config.yaml
normalize_top_k: false
balance_loss: 0.000372
lr: 0.00453
Below are experts of layer 7 (counted from 0) of a mixture-of-experts language model. Rows are named router (the router's row for the expert), up (a neuron's input weights, with its number), down (a neuron's output weights, with its number) and show model dimensions 240-319. Each number is 500 + 25 x the weight over its row's rms, rounded and kept within 0 to 999. Numbers have three digits each.
After each expert's rows: "comes before" lists some tokens at least twice as common just after its tokens as in all text. This comes from a sample of Wikipedia text that the model never trained on. Tokens count by the router's weight.

# expert 0
router:518480482513526488516476467505484487525515503477454490467498526472486510551498464483551496544460504499511516504489490494488511479497476519489505500485518508520497531477491477475470491493516500503531541502529528505512483499496509480515527469
up0:499481492500514526485477477466490477502523511457523500476535521508519475540521496484455511500464447494517484510453504490537511554515493481525499479458507536485526516536488450464506540472524520523528494459492527531480502486485509507542516465
down0:481485485483476523515464525446521488489528512528465498499515491516519482495525510511506513526524493487530483504483561443481520513529511478523483496501471538470518512508552508554492486503500459493489521480459521502476469509550478439469486494
up1:535502520476497454521479500481568513506506497485502545509483472467531496528477530497463503491477523482522524488497486488502500477489464501476512530519471540514534471474487477486499518486516478550483482513509473509502486520518499492515517491
down1:536506473471540502502501537484459521484453481507530464468533501543496526511528562507527535520503498506492494513484466475496492511482501543499483530522500483471490484476523526478522517557495500510496501548465468518505498481497496464474528524
comes before: " to", "\"", " of", " that", " a", " in"

# expert 52
router:511481501551481503516491496495480496528484503478468497478539517490505506503506486502488472503525479495487487500514503509502532427500457526471524443511500489538491501520503495464473537518518569531546495505467494512501517558517512456509516518
up0:520515489533522504506513509492509510554504462496501506473510453487509521514478533489528471522476533477499532476534475509491478521509499543518527485515497480454453495468474526496511523493510486539469488460486531467467465539463522509516479473
down0:513479483531484535501486457526499475510512523492521509514512498498495472546461515543515511520484486473480464531505463488501462485486500487478504503502511489463532438507495486453488518500494441476463517512539520502504546499528526517507526537
up1:530490476481499492503515503453522503539509535510499507493553499470522525464570523535490491499498522536496498510479484476471513492493505503463502467546508477487496505486508506553517495523527535540482499542520459523541520461504470512488481474
down1:476508530500480519511476512466510540527543483485499522416503489478513493522535480536512511503513484493493470517491490484518488498490486524527568471477523518509485537530523469499497523537482529536502495505520506531502564480521488504511458531
comes before: " |", "=", "\n", "\n\n", "–", "  "

# expert 8
router:508516447492557489524490480496528460492526504503497496475461501496469492549520488528516494525476460515498466494495515489499515494517454495527494496499440497480480525481468501466479508479493487488472510525521538469502530481508523506505473524
up0:502474465495498514518497466476505480510466498530491486528500501493457529521492466529503515497472464516491520447486457518513517514492478506488493520497505522486538494474523519472500474520498535515450482454470500478485495518487469511503487507
down0:500541536466483501492514534534459492523477484471529520512467504519497508443485509540498498504500512487507500541505469508513494457471499491490482522528500477534521482475496472493490472527493535489548500478485519461544482490489473506491476535
up1:487484499508504517500476474487476497483505495510511509487503502527498509475530456490516532525538489516504471487484510447427541484492479486503526540504489564500477514500490492528507527485449460477497503509492527473484518458527489425500465525
down1:509557472509465531492487475494479485499521556493522490542512455493499499505510464482501487525540541497485505498489478503492554499493497500476545508513480463498498480526513500512540506539457521467495517462504480504446524472529540479453473521
comes before: "-", "=", "The", "In", "ort", "al"

# expert 39
router:498498484526555498516499485508494474521510535490467473501468514503500469547545457431572484457485482488509490542516500474515509461506464524520509502500478497520490507532501539477466499490465498515499498506520507492507525508496504513518524462
up0:508504466530500519503508542486477479489504489513494486467502524524447482494486475477525491541507463462483504517521541476487492502493500512473502522523518524562540501494469475487538511476484511553481526493547521504515505470540535482536534511
down0:528480500483469474503494513526519501490514474517514520497482495518445463523480520484440487531470473435529482478484491502480479483523533526500491481518488550517468499528511476485529517506508492507476481483545481474519506506515542522525466506
up1:500474480470496469508485517474528526518527507499483484544503469506500495547478483476495473516508493487522500462481467485485514486512509564474495525526484481510489486543530514510472445490501508490541508505525476526483507442510511529500473512
down1:471462555513481516511484510478526497484475490555473475495485550533508483483539484492519528476510436493503480521486524490502499511525542520528503504526496547495501517514475511510472476516458508495508513508527517447506497540537512471506537469
comes before: " of", " to", ".", "ed", " in", "s"

# expert 1
router:522484448495536486494494508502504470490495526482480466474515513531474459548502563559542531461495459522479473507504523506493489515523471497541533489510482479502421499516484486498480502471506512494480506505492499502516477531531553524508501507
up2:504495502524495548492487476530476532532513496460529521531518492492522482544503496513444538491517514480533467461510480488521464496471496473464475577508479514503498489542498526527475504501490499485520506507499496496485521528516479506494469509
down2:491531546510515513517461441489486519518461496515516494505550487452462497531495486513473503483496525498503493516508501510509459559523528474513527500496526537503518482511525518467511530537557472480527460495544489507506511542543471505517555500
up3:520497439488532525504494490529481521508529498458521516550472514498518535516498469531502510494440513519545487470491475488464475545453494545506491503485543496543470513520460487479424481519497538540499451462460562512528518458521530524495570515
down3:531509488460502524506495530531502506524559465483498515549494521510490505510472516538506467464515510515516486488473531495495502479514526477540498544496475487520484508450486480542523500495520490477472482517490499522524503504541484520498484507
comes before: "\n", ":", " (", "us", ";", " /"

# expert 4
router:513532493518565516506518489500516488487507517469495512435462533475477492545544467458486467516496520506561514504475513493483489517503479515500491526475537535520496520493486505490449500483495498524501495499496524468499540469511514510458493507
up0:474490511519486507483502508513476467477466504495503524491534502508470504545478521515523520472531467536562481476480443483523465511521496512475484531459519526460510475478502516543518435496524502483512525484512532487520433488485521519470527524
down0:519500497462506454513471544483491531496500538492473477549519498517457509504477501514506507504530489538494508515480525464493513496488479545490509461559459477462522523493505480521495507531474503518468496526525512493542513505520507512561525503
up1:465521455537485534504526480504481505472490499520501517503514524539473503488529485506485518481530517546532519502482468513498517522497503496488484498503534442517461515477523558487505501520552503484450471445489500486514441525482486505486526489
down1:490525508538494553506516492482484524509532551517474478482519487466508500503526512482511512543486480502515546480474481473475525481503520514483514500499488485479527467519480480497489496511525502476463507536522504484541500527473460538499516502
comes before: "-", "|", "=", "on", "a", "i"

# expert 56
router:484448490510511500529466460537465465480503476487479467520499496486504480539505532521511482495514485506485489498481490497521508476486421510533512491477516490507532489533507518494500550508503500492487504466554480531488440516526502485470500481
up0:505511515503481524505485466476487532501455470507488477474457471500473491578499537501502471493520500494490531497500522503468512527485487484508552507506513481507511477529524502480508504471503499520510507485496472474515516524498490493540511511
down0:502458484514462499507498508489538473479539488487458506512542512514475506531529547507529501495481534508486475497474547556467518484501538460483490504501521457490500505477515481508488495473533505486510523478551527505457504507507541505521468502
up1:489455472549501508550536509537480480492496509508498553531519536512516544493481486496491519485530497515500481488534497507497529523538498502458486516517511483484513485548473491488496466478466496511494514470515498529467500489532487534527468517
down1:480472464515462517478535479493464479463480486517552555515490501530530495518532527484527513484498516489446523487509480500510526540514484500500515464526506529500494503543487503475483468483514561479487526470518507476537469480513461518497504535
comes before: ":", "-", "\n", "}", "′", " –"

# expert 30
router:513490455517515497550495470504480457484463508525456487524523539459515551519511483445505453478463529527538496490527506524479499498495483498503501473454500481488511479511503482511555464509494495499500509479485480530510473524534508497457570495
up0:521471446496521512499502496547510455495477480525514525481464550481501546522522519529524494509515520527511559500490481537511454476459471505506502491510493506458522511552520477537468459484493569528559500521514500512446532455525469498505483474
down0:509485487456533511529494484492520502485511504514506456499509513475534504499491540470511500511480504521496479500516509474498491517460527521461514475459484456497574472472518497518526519500505490488506511487480470455481490513501521488503513485
up1:531457502493497480534483483467500462468488456488483509489439500524496533499497524507518489535515533518526528440556479498481468523491443543500462493504532480531497484548498500497527509465443477465476502519517504516520503503495502498554531506
down1:464516503518493517522536483479515470558461549490540502554514497486517490485500501508504514454494503493503465476489482523490525549491507481506500511477498507511466483496513462483489453497474466497528567490481484530455521507530473533532478483
comes before: ",", "'", " and", " was", " (", " is"

# expert 12
router:537455495497539520496441514500448517540467498476480453491511522488480488533495491545596490527476497525510499465502494489451486476482497522506508537488485490484489532509492491474475484462514523526560544505519510536518520498508512484503479484
up0:550536516489521513507522443501504463516451503477493526496456517517479491516490505492460484507497500477505471489522486509496492497476495511484496530467559509494472507507502501417504491545478492505517535557427524544484492494482484464501514506
down0:492511517490486492476522485511494477516502489526478571476483542529551455556462495499509489484518487544522483493487509501492494512549518554463461508483568478515499504521463468493541502504512498500497501519500495509497469473472508489510491508
up1:467480493521494511499475520518469473537524511506521522533540475525506476480516481502520494521517447481511523540484500498489463492494476508455553486491504515480507522474469560455474476465520540514506433533535504492476521509505512505479533521
down1:536500493499491496489543458531510517485503518508474483503469442504450510486538476521463524505498494509549515534457533465523542516540491474501487495490514476545482509506539546501546537499522496497552498463488477491529464513520505449493470497
comes before: "=", " the", "|", " to", " a", " that"

# expert 26
router:528477488490528474462568461491444502461481503495450512519502528487508500494499489530510504500486452487518513531481489500487477495531493490498511482512502515491494496547518474475506524483499499515513498545529516517493491467511536512520491510
up0:561518475505527554464495529492505452499487470521517506486473539482486530510489471480448519496499484532528458512522486469503490528501456585523505491520495522552500479503537559509466521541517515452505497502516468508508495492531528484522511495
down0:476521488518490501492484537487497464521450532473455497475534501526501492441482526505476520500494483530489495496565493478491448507570518495489509523509520524510522502554463523502490473488529475490489533511505522519516511482482548509547484530
up1:501517512518499505496483487463484518493515557495466468488515544481530473475500474508502508473504491552497484516467471476492494491481477497531491538484529469493514513506481497522468511518475484522475480510554454524527480526533504431482489532
down1:510483507522514541465474475472491480445510497531503508533484490458519507516491545478492552522510482547505477474470523535462503476549501472515540548496503525478466491477502492479499500510502479484497459483525461509543505522483504509482468474
comes before: " |", " 0", "  ", " 1", ";", " 6"

# expert 53
router:492481487543508512511492500497440532528513470514475496464475534470509486529509529547523517496484502507534490536512511505471494499504473533520521463471488483513511544497521507456508506485479513505500498508491517524491509508504504492485475511
up0:498461517537492518512528520493480478468537517506511512526470524453469489497499478497548467439550492511499485489501504507495501517518494507489495506464493505478551485469433515481529507476541487480450494512506459449523464457516497517522497487
down0:496481500551488463479523546491511490527523476503506506469499516521525518487508492540548492458503493534469513461524483525471517508499446542494442491562562499465491481471483505488500503475473440496461568536526483492486461481474504514520512504
up1:479508495541493524503493481498456488536525491518499537452461530470499479484460539539495530502529514501485466515493501481442513503499486510543511480492544474525465546520497514508467526534505511487445518492462506532492522496485508462539493523
down1:509496499486515487499544470490542521500456512506467477490526503504513502502550476527509504516477473519522522491537502470542528495502523499483503485500480496494482512514495519475445475498489467515495498474484502476466550509508448486518506536
comes before: "=", "-", ")", "S", ":", "C"

# expert 23
router:477475494546533500486503469529465480446509509504488516539523552476526511501502492512492475501513509487493530489479539527440479537569477546501472481501517493493501450542535510469545530467482530511502476519537500528479471525472512471520486477
up0:532488468420499520469475490518496510498500491544476493503512505486508511517528485512501498475496499491508491488486482526469522496507524546492504494460537542523546509510506498509489449511475536539544506471513489552527475486452548453524505494
down0:540454480539493500499485529548472477514482519474472533513522493476465470494508530468522504506496503440506476510468464496524504544463552468525494520492510493501517494470481531504492512498535534485531458475492491530509489532490500508515496502
up1:485466449538492501477477535507509488505493477523502518560486521508557504499474472474491466526505488476478490503517497538499479504524492513443494507535500490507493505541494515518506488486519473526514512545534469526450498521506472515489469492
down1:513510535504524529498497510513544522546501463516532521563501517523529471513472519500454490531556480470526511495524484513503483494523481486486442462504496518537455509525457504509482470504487512446495508480534508495476447515499479513531528473
comes before: ",", ".", " |", "–", "%", " century"

# expert 61
router:517485539518559515508547464543480459504479504496471481494503513494519522550492516516442493500501521506500518497481513477479456489490456536523537458476517495512506511525537505516486529483504552525509481496504475529457508554501524501469531501
up0:480479511512495532504499493506474507464488521517520448509544507505519485492493492491492534493483491473526529535503497470462519469492547474486503427501534509492524477514515559495485509454509500467454515469513523517530484476491490485532543488
down0:522499492512500510511489489508503501490493523504498520518478562554545452508489503461489530507481493494521479502516510490539468497523503470536504542487510494528534492461513476518495484523500457509472475552467492528506556518506530564534512480
up1:520500513488543445557520535547507483503508482432468461517509507528487493482472524551505485500496515514479537494530475497489510508487487554514538514485505488535507518492525512506491505507508544503530537500498507524451503501529526471494488533
down1:478476515531514481514525467496542486553506490511489425490496514494510472492515504494488518545501480499514529531524490495507500549543516471492477480510493523530530491496520549504573487461458554516477511504546477420490510504502525513520533455
comes before: " |", ",", ")", ":", "–", "="

# expert 3
router:505492455478565458522494488491519501495557509495467507458485494476489454524549467551504475534465487501472500494534487495494505478523446512511508484452483503516477518540454501446492467475535530504508528508522512478497521450499511510491497530
up0:471479490503529506537550504487495465480487511531484483465464515484490507461487516511511522477489495476540466588515490503485515520491518495516497475490479496503473500514485522533499504482489527487512502498510478527486485525485513540491494507
down0:487522501510479528482532465482511548509495498512496534467490512516498529483489491496460524490535488436485479495485470483511547530515512465452533516447511482499460491486514508501496482498527494524484509522502506495504507527493514506495514534
up1:498558463525525511507514491504495505439508511548498517484488486471523510482537504464494506507432545521492537526452474498487536498485495519512478444521509486509502501471508477495504472496514523494520483496501493449519514497547539531501494496
down1:465469482513469465536498488483529481507487496495503538469539511555495502461538545516482497543469500487488535501481492466521477490483505484500513501456545497517482491526533524441465500536504502481505461528481476507494500547500504482472519449
comes before: "-", "|", "=", "The", "In", ":"

# expert 34
router:528459483527553528445480501480498477529522494515473482488516494495490460527563484486467480502474491497543506501498465513493523481506493526466494538521502485475500480532532491511471507507487498487509543540510516511480496439493505523514490479
up0:520513487546482502501508469520522477466501483504475484483479493487502502501441519450488486498504528488511487483458511504484482542549484511470512481506494480471490485513498458522492528498522481527471513471518460485527500464478490513500505525
down0:465532497459513486489525471531475528498488570519478499515473509500525486510494474410512513453508488526507512536487535526476446481502521483526497531487502510515540517510500478476450470494541505491480478450517537524521488458501494465498510498
up1:460469499475531479500489514503454507451519512488559466508486504533454529547528467482575538502492486536517442484481491470468473497482473485486497524503496467486519493472490462491509482470509458552495536496457537535517544512477529465476495479
down1:518483503498529514535492507516473517516460495525526461461480516499564512472507567486551520508505469499500479494493493494509484505496489509497486525508479507465545467470509495497490478490525483474476478537418523487452536541539471480482474509
comes before: " the", " a", " his", " an", " be", " been"

# expert 32
router:488501461498497533485489477524480477517501501490478489511505487527482467514504496459585509501495488461501501530508489468463487494486460509492498517474487516507525520510514522465486482524493464523507509517518501509503522522504468512504509498
up2:478457502493502510548522498528506419513470512525453506522506473492501512471537502491458441473519493518491505536457534489496499484483516511469515525492505523459501488514531539487495494499523511490494494491495515485500492558548471484453464491
down2:496518548464491502511496563511480514514530487538476479482513482476495547485551518455458478506510519506505471479542525511458550490535495519484519490522481506485526495474478496529489502498493507422486521504470526523466472529519477520506511487
up3:485474492541534538517484498475484508489452464514505475525470533487526549517484509489523503517507482555462546563502463476476468520537501536449492515503478511486517495506496487556506487493512531515495474465521480499558516480522501487544472506
down3:499507489531471508532516510485509488486497467518508545475470546533532489485460482504510496489535512497424496517563470508470475477471524525499496500474479525497499470489546496458501496468533502468494488520490481506537530519511477459484503496
comes before: "ed", " of", "s", "ing", " to", "d"

# expert 42
router:503423506506545517449479504468486457504474508511456500496545513456526478518527503490555485529495511497527509495497499503481502450492481539502504512548517488502506508497525491462478496490503487502516524518500521537503471473498520476508505446
up0:522466528494504527522529479517472490477464494529511519487535520496483523577525496475518520520519511524481484556494507458512516490507512475515486514491535525481494473501528519533492514497491510509491492524504506506414528488506509514465481516
down0:519481514493514510472456467550481502537532533537499479498477491485500485496498547519557532530512509508506498504478491517515456542479539491478499523540480482522497486505504480511484467516485494500487507486477494522497490446471552509541470465
up1:523510504479494492555501509460479551534514532467531538536449486500428540541518536533510513479499534497503526504453500509494521492484451500481545509534491479511519463497535500470469506517481470533539465508481481534504482463514486517501522503
down1:555452486451512501521516499474529499473517517508525544458492454453480519502499473529492527498529527511467555477517508466479527451522438462475513508510505490436530505495498540461437510498520459514490482485507475488496473484523490498500503537
comes before: " the", " a", " to", " his", " in", " by"

# expert 45
router:529460483504569505436470489489519473511508481527494504525498499504495472533539510486508475486473498517530487511511470522465498487498485540467500522522487506475496493510531487492469508512517498508510534545519519538473480432517497493511476496
up0:487503501492499456480454470503507517509485488500502518525494498489535477470463502440470510480551466543469506509477479526515500504490478482489521508521476515493470479459507492476483532486472537483506509529504540480459480552494497477490501510
down0:461505485480457487489478459497514482470529533488500516565555502475485498498473506464507504490494523500473516465512492527504461522545499500520500541470484534519509476487460525480491516543549495494484489490527493505497506496482455502510519489
up1:535487464421490477498480514504468491493496490496508537524534491494506512516510502487513472526507479481463505524511488477520471509464465491502493504467523474499478474488489508508497447504485551502481455521481501500487500510491532442523495495
down1:472461519489501507512506480472503499543523475496544465481525479493491516508445469451498503531486487505517504492565449481528449526509555534492501475505564498491463504508512500535488495513517498535463469491465516509468479490535510502519492493
comes before: " the", " a", " his", " an", " their", " its"

# expert 20
router:490495459479496534490495444508488479477466504512501472533502490518480491488520517494535515481510433486530492486511498502499495519511496500500526463477496505479477518481497496484466513495498533518490476498497515546463498461503535494478528484
up0:480464485520534494529522490475508483531470493492500479494511514526557465471485497509514495509524477531546541492501482535488500520521480497510519513496537517534507508532456543512496470462448492491497512493494478483457477468529461490506490507
down0:459523475489480479514501481447493480566505518498511541498463465477506465496526522520502467515500504475480501501492465479494494550500530449486485462455541498500517490488540487488534493552565530497509472465476530519511487541490525510481515492
up1:483501500476498509537518495512484519493476500420550499504542540478516490453513552461511468475495456461497513502488502510482502528502491506447507480515486519521469502497491503466453496481478492478535568515510469493476468495482464485504526514
down1:519522554453475502489519433514497488491483483518497529488521513495493526469511529467493530477460534499460511507488540501475508480512484548508505476484488497525534495497497499520482497518521483527488484475545459467511519513519501537508510515
comes before: " |", "\n\n", " The", " He", " In", " It"

# expert 2
router:499515419513499487522527491480506495507481499509480481450534495461511502539499461519567500500512503480513496479523485530473486469492488519527521524470471491501535514492439485498467461504548557510540504484493473504523475495511549493494571482
up0:485470478538510491496501493521464504487467484532482500516546469491479523505537505465485484458526530529460516532570521495455475507528511561524486503485496490455514489504498460498502523500496536550483512502509540526530480472510499510470501483
down0:535501462545468506510513491510486497520531464484524513473491533483498508509501476492506496491473506547506495490507463500520471519467497486443486475475485494468526482481508500493502459502497462478527474528473475552494490492502511488476526520
up1:478476470489492464513528474485470485517465504482509549457531502508518452518499493546508446501488523507507472535544530514482542491493482470499537460493490518510515511494531475506498495510532533478491495506525489515485531528485471539490501545
down1:483465460542488495498491482543517502487544480543522472508523507526534494507529488445476494502482520497497480502504506476501501489504452475561495484516502495559523527496458457489543488505447493498517502488520556507508519554506478455484467465
comes before: "=", " of", "The", "|", "In", "'"

# expert 47
router:501532518477465504513497507472508441506519511475467455499472491500473521482499489485507481483502511492532483507494521499510510509502468528515529505444476486493469530493512550452418488537500506476526510498491501508458503531487488490512479476
up0:525509524550487513451536500519486477497476521493501530501481507486511495521513507507499475491526510499495512535450480480495511498514488484470487536520512510472476493496488547481458535522552514510538491500534475501483428475490536444524532528
down0:518551517511522513473502510536516511486470481480518430501481560510509527494534517466494489490511518537491526489468506528505552508489473552486506478501537503472477531442487515483517529550523465530497468507464464447475543508529490466520543528
up1:474474514492509495509541506538463464537476505469433523495508532490541439509497482500486508500526499556511531496515516472502487521509506500478484516501457499460480466519484478458477495490497476458533512456475528466474488577530494499516547486
down1:493499458487481538514497477503481520489486520502528518525492491527512485496487500506497485529509463556490517482522491484506491475497475525513505512501521545516514534503484532503485463459532459476478503452490476481497467491513557504487483541
comes before: " of", "s", "ed", "ing", " for", " in"

# expert 51
router:485464487550540512506520481529491490487478511531503543500529563461530530526475482463484457488542510530486514528494502480515532462522465522484558505521495494491460529457487503491512510476493487518519454457488507511487479541519500476522527463
up0:550483479509470503489481470564530506537476478499510512507514550537459504459491485481484499492544488426478495528471479511489532491514492508504528492515539514517456503529470506444493476466513499503526536501451511545505515502475484485476491490
down0:493501519469526493513521517502482519487489488495484483496537511537513504485510495485480507514504482515526483510475478510504517483517471496493561509494509562472507530487481458461513457527490479523498502550476524539468514490445489490464482494
up1:462460471519505472488496530498487476519491481491485521500498495459520478522519524469515516435512506545489514500474511500523496529511490476501471509475531551516519496481467538483524503469463530534488526469513493512490478470498515506513524520
down1:514533494515466504477541527519512521522489542485492506506541502448509459487522541486513526455535498479516505494510517502504496553511519468463458488493537520497463529517496493562486472501481488503475483505446543538513518522539458512505519520
comes before: "=", " |", "|", " States", "{", "′"

# expert 13
router:528464444517536504530491528491492487528511526453487450537530481500479529532510507460563504448485460530487499460481519510521513475527485539488507480472494485521515498481485513554506484504480531496525476508536530503474494513554489489492508460
up0:500494466485489509503495491487515497493502486498452504450466506495439512465494477508510498467475480528451481485498445512506501527472550541521508509480465510491481517475501491465461525495509472471498545492507553520516437526513491473488481538
down0:495479489526485451498450477464475514530509513517492507460505481511510463486519480524505469455487503474503496499514506526519540495454518512564498502497479498484504511523467532514546542526466523514509506506489472499502519484475484481531521508
up1:456492477514539521527501507474477470445494452499489427476487503486524515522541489484501512528447478538480485514513491484513525463515475488516475502453490462447491535496447476476494490508495522533450477476517493479519532524522496519522475546
down1:484500504505503484471480459440452480458486516506496504536523503482508494451533544489482517498469533477493524502480536527527538529492488540486496486514487478498480506478453447530541510482524506460516515531492514495511479549494557525504547490
comes before: " of", ",", ".", " and", " in", " ="

# expert 7
router:505490483495501554534477468490506464513505504487473470473517545499510491532515528498485488454485473485541462454510512519501502508502486503490502502450495507511483515508495516546498483503497517499518526505520501537511447567506516485482521481
up0:547471511492510501503486484519477526533525553485511525502511479498494494515509514496522511506546495519497480500507492496484543466501502473471485485510470471475498513528490487484533497509514531497530535514525515501477486507473553493478469496
down0:568502495508516500497481488483528517467529512538484495503515521523536504445518551540478532481486435511481463460492537445511508546525551497491471453491508483511482546554534493492495485513473501506483511502498485510488451483497512452516532489
up1:475516506511520494464495477517519528524515476465524460497487475537466468510543489527492500542518515480474485521455488496518499487479507502497513558510504521488492528447518491465485548471478539471476459540474554506476517471517499518522454547
down1:496514516481495483477492483499449535512490491478541512444538499508491500468478527494527452479504477509472478527492564437513537506532494513536484494506509492481519505494522524518490532482548484516494497499479451535523543454505502496553515486
comes before: " |", " (", ",", "\n", ";", " and"

# expert 59
router:487517523510513491475493484523506465478501556504473485519498481504474501469523502511541481517485519525516500498524505489455487511494477519517508496464494518522498547514551496517530519490526538490517516546491529496490516487495514480485525492
up0:496444489517492533524506495496501475467438511491488542470479538523483556499453502489495523503503506513496496457469538516476510508506468545490535457522494518533437488490525510514547476487484543514484507551486542529480478559476483454493502477
down0:466468525459504511520496514513494485444500474480538533515513493535504537536503520469528556508526502502503501494533508527526476552513473486496540523511524532514511467504509536535492512525494479492495478502496505524500500531489482488487424486
up1:502512462508489526465524530485477497478470479453511502523514493493511487497472554518498514500539511515516541500526542477509432467476515480487494508523521449515469486483554495477510479499502502497497466489457484488495472482502489503530545472
down1:520506512513529521471493516521483461527519527538490507465484522478512480472500507476486489479474497502502497553502510470486497523515509502517474479504508489492485526489513523506503508546491482487473466473462502508511502513544499498499488498
comes before: "=", "\n", "\n\n", " The", ")", " He"

# expert 21
router:516487472487496514486504449543519452507509491502456477486527536492505492515513520518474511482511489487542520490506521505467493486525473511540531482498544542495492473483474483451488475477472545479492494505487516532446515500512494507513522511
up0:475481500532493503518502467454506455478512509470507434453485510456518526531486501523504517493445458510517524539525521461513495504506493488484515479537469478484478449493530533463465465525504518495534473527494475534520530534498485500492541520
down0:494522483509557505467467520494509517526491463501461475481497492453502487454523523479490489512529476446455488516527511517503547514459515533510476497518517472510479483522524518520470488512462497494503526441506559495527522486512506470485511495
up1:468496501519481501455543486494480517555469546515498516469516542517486490473449508505525513483535498543543493489515476455489467492514515463523488511524519460523452530474451490485512492501494468494505444515555516497529531540483474485516526501
down1:473513515500472474491462505480449465496456515524485445521505520486485515502474481490507518512517515504549549529527502519485509536525489516486482513503564496531501476444470451474502497523518492481508493505500481527512526514467500491480499527
comes before: " |", "%", ";", "–", "7", "5"

# expert 54
router:481486534504577482497480487525484465503496524508473477531489512480506537518529482517463483510450518536513520490456524495496497496524423525534464479462499505505500531496508505496525528457484517483531516507512515517483502518487526507460518491
up0:478479506466524525509499473482479532505511478477504502488506484532470465548484529506527488456495452507484499497531530496474516490469521467490510470534491507478490536519482542523491498519535507515462522481533517525487488487493522460508520488
down0:496494486547480471544495477501486564436483488494538551477511512520526511530487499490495436488534481543454512495546472494489489506457461509494478485497481473480497517493478520486510513488487467484498541497488490490512525480514512482505500519
up1:480481500550505471509554480510528525487476501486527485517494513520476485535499511473494487487488547527506512478508461533506487487521529475498494561524532551511517416525523525503472509497503471496456478508459467526473482464484497507487513501
down1:487501505475520517511506445508476465490486499506520519524491476499495492479473493487495513463540543485520472535522489477467546484498470495525499476515525503495509535470506472468503556495503512476497472482502519484474550455526534521522553501
comes before: ")", ":", "–", "0", "1", "5"

# expert 11
router:514468469489513468513521507482521514511532519509511497463472473472490483544501515520494481471483492526484506479506505470490520521515453521512498489438490515508463511509459515470503499484515513491503528490478494463514472437458501481511517535
up0:542465515541514519494514494476532486447464493464495492500514506479502504503499517514538513463544474479502510489485514507525537490443530501504536497503463509537462464530495461506462469481505508498553498553484485487512483532533572472455488530
down0:468517531534506554510482575495522502494520539501473481493506483483498494547478509476511546462493488541489514538502495514447484484502501473467507527494521538551461504481457520521547492519475509524521480523528467493501517503494539556494473529
up1:554487484502482481530503517505519493537521518500451495550519465518502482539480496496462496514460510542518491524516535509542536513517467489470527482498476509566513462470509464468463497515473542532509498489549496523479520488496519526477525500
down1:499476513500432512545520501483460500514538526491532477468469498465475506492514522543505465510466540514547544491495480553489497540497512512502520457528524483503543493520478459518476504492495500484520508551513538506500509518509474483498514484
comes before: "-", "|", "\n", "=", "The", "  "

# expert 43
router:509430468529527502491431465505499446530497524540483498517517487483487525527536482467553495489500531491521540507485493497472491525506468497474501519506450534491488529539495488411486505496502489541512512501520515527490492461521492474518486457
up0:526527449514492499510506520508526520527526548456516504510468490501485496503531547483471454513542522510520481469514526515466501514552478516475485462504501488523480452506498545492520512497517503481501487493507478512474531527467481477498516541
down0:500471481514487521536505521472485533522488469521515517513549491531496499497526453472514512491487491509503523439523553503547490517566536526526495490505519531515492488532497532505470476494479560516489480475536491520510493512496534526504519505
up1:511508508531486518502523477513482514488499477476507487447551474507514517513502450498506486503482485468474504528505484526537505485464565514489493520485504502509476534493469510513463532532470544478536466475527499532516500482489523534512495502
down1:447504537490496510490465462537485480496489465529523461523468515523503549523474478517523510508492492509497552534503531477531492570547528491543443477523491496522507506518478505452496552470490477498490486494517485526537517493494513496537482440
comes before: " the", " to", " a", " in", " by", " his"

# expert 40
router:520429489531539509450469518480500468528467504518489515520518515483522491511526505480511471516463498493518503503494484513468509460495485525465487539510521497505509514520511501490494487485522491492538546537530514543496504445502499500506528491
up0:498473496537574498500584501517565505481534505540481531516488521469530473492466555439538501504483496511492457522511555508506533512507503489459458498509521496488503548503519464512495457483493451473508485549500508520466464496519528487496504491
down0:483466519505505504476510514517482537475448481556484484514502501548504450499538503517510489483496527469533500467517508493506560504548517497486464507503566496532466491523515488534492476547517453498539453513518485495499494471497499500543494512
up1:506495466485526556520514472487496486548524501513466499481456501534490544494512482461479478500513521498548536512507499480511510522495520491521475476508535518466509442486466496539480510475507467521508496493522500489538501525487467415459475481
down1:521520533562503517462495522515492521522493504512495450508535487513498525531450537481518515508488499495486483508541512460464484519510527503451494505521553500512497442490522481513518485456458502547495475505541471459472468521487473518505497524
comes before: " the", " a", " his", " an", " their", " be"